Below are experts of layer 3 (counted from 0) of a mixture-of-experts language model. Rows are named router (the router's row for the expert) and show model dimensions 128-191. Each number is 128 + 32 x the weight over its row's rms, rounded and kept within 0 to 255. Numbers have three digits each.
After each expert's rows: "raises" lists some tokens whose logits its average output raises strongly, later layers aside; "mostly gets" lists some tokens that are sent to it at least half of the time. This comes from a sample of Wikipedia text that the model never trained on.

# expert 6
router:077095127105103141141125134152172159124068122108119148132118082152090167128108141138116132075099120161112113159119154048103161157174150142106178068179151106132130145115127153157089123118096097
raises: ",", ".", " |", "–"
mostly gets: " prov", " disease", "\\", " obs", "imin", " neg"

# expert 0
router:153143175212149152151086098164056180091128144163094187145118143181119133083064119072155133140101135147149149166096154098100126112139132124143137158093159110098143173101171110112100102126157125
raises: ",", " and", "s"
mostly gets: " EP", " Records", " vocals", " Label", " Live", " Up"

# expert 1
router:150141159232093103077126118127099111171095145163076117184154115140139122105075117111172123072111122175111153172146162106120145099106084195126135120061110058205116153107156175082181103115123111
raises: " (", " or", "'", "-"
mostly gets: " ESPN", "HL", " According", " Chicago", " Racing", "LB"

# expert 13
router:123096156106070091086161099120159070054071132169131080105131134123111170174117177128116135136174081141076140166145142104110078168082125152106125171130092135117142180163163159126149086144121131
raises: "1", "2", "3", "5", "4", "0"
mostly gets: " (", "–", "(", "/", " [", "-"

# expert 12
router:106072136134125113118155115110151101109144119107098112123138140111153151126145134132111157122096074117150123133187157071144084115135122208202138109176077106103096125149100138139153125105145108
raises: ".", "1", "0", " |", "2", "–"
mostly gets: "0", "\n\n", " |\n\n", ")\n\n", "==\n", "===\n"

# expert 14
router:076105092087112089124142177089140116159126105114101095152148055149098137132148136126063091075096080174101040183171090115133115148086166119124134151203094115135152161182128073083114125139151121
raises: ",", " and", " M", ".", " ", " P"
mostly gets: " John", " Charles", " RAF", " James", " Theatre", " William"

# expert 7
router:143109158120035132111156097079192200115125099130101103133117128081084187130123183125117117164111159130150068109202150095096103104086128157169119132161119142165098165161136086137144127130161111
raises: " ", " including", " but", " and"
mostly gets: ",", " September", " November", " January", " August", " March"

# expert 10
router:162144131137081121096106116142104108144151126145119110164125125090117149146087168105196110139121132113144126173166142139129197091072090143156149163150101083165109159110158153053123151108124114
raises: ",", " (", "\n", " or", " s", ":"
mostly gets: " following", " career", " After", " only", " he", " During"

# expert 9
router:140143148098143140166122167181145131121028134106154101136080121137107129136115145159119156041051066164093067099145109123079087135168106134156107091142174120098118180130156081109132111099136070
raises: "-", "2", "1", "–", "5", "6"
mostly gets: "°N", " significant", " large", " Historic", " long", " population"

# expert 8
router:147151160181109076105103167108126140147121110125137179128091101109144172152125132082130141104078126158052140137150066065141051117105161133151154156126194077179109200112049109125115106094089093
raises: ",", " and", " in", " (", "\n\n"
mostly gets: " Candidate", " Turnout", " Act", " gun", " chronology", "or"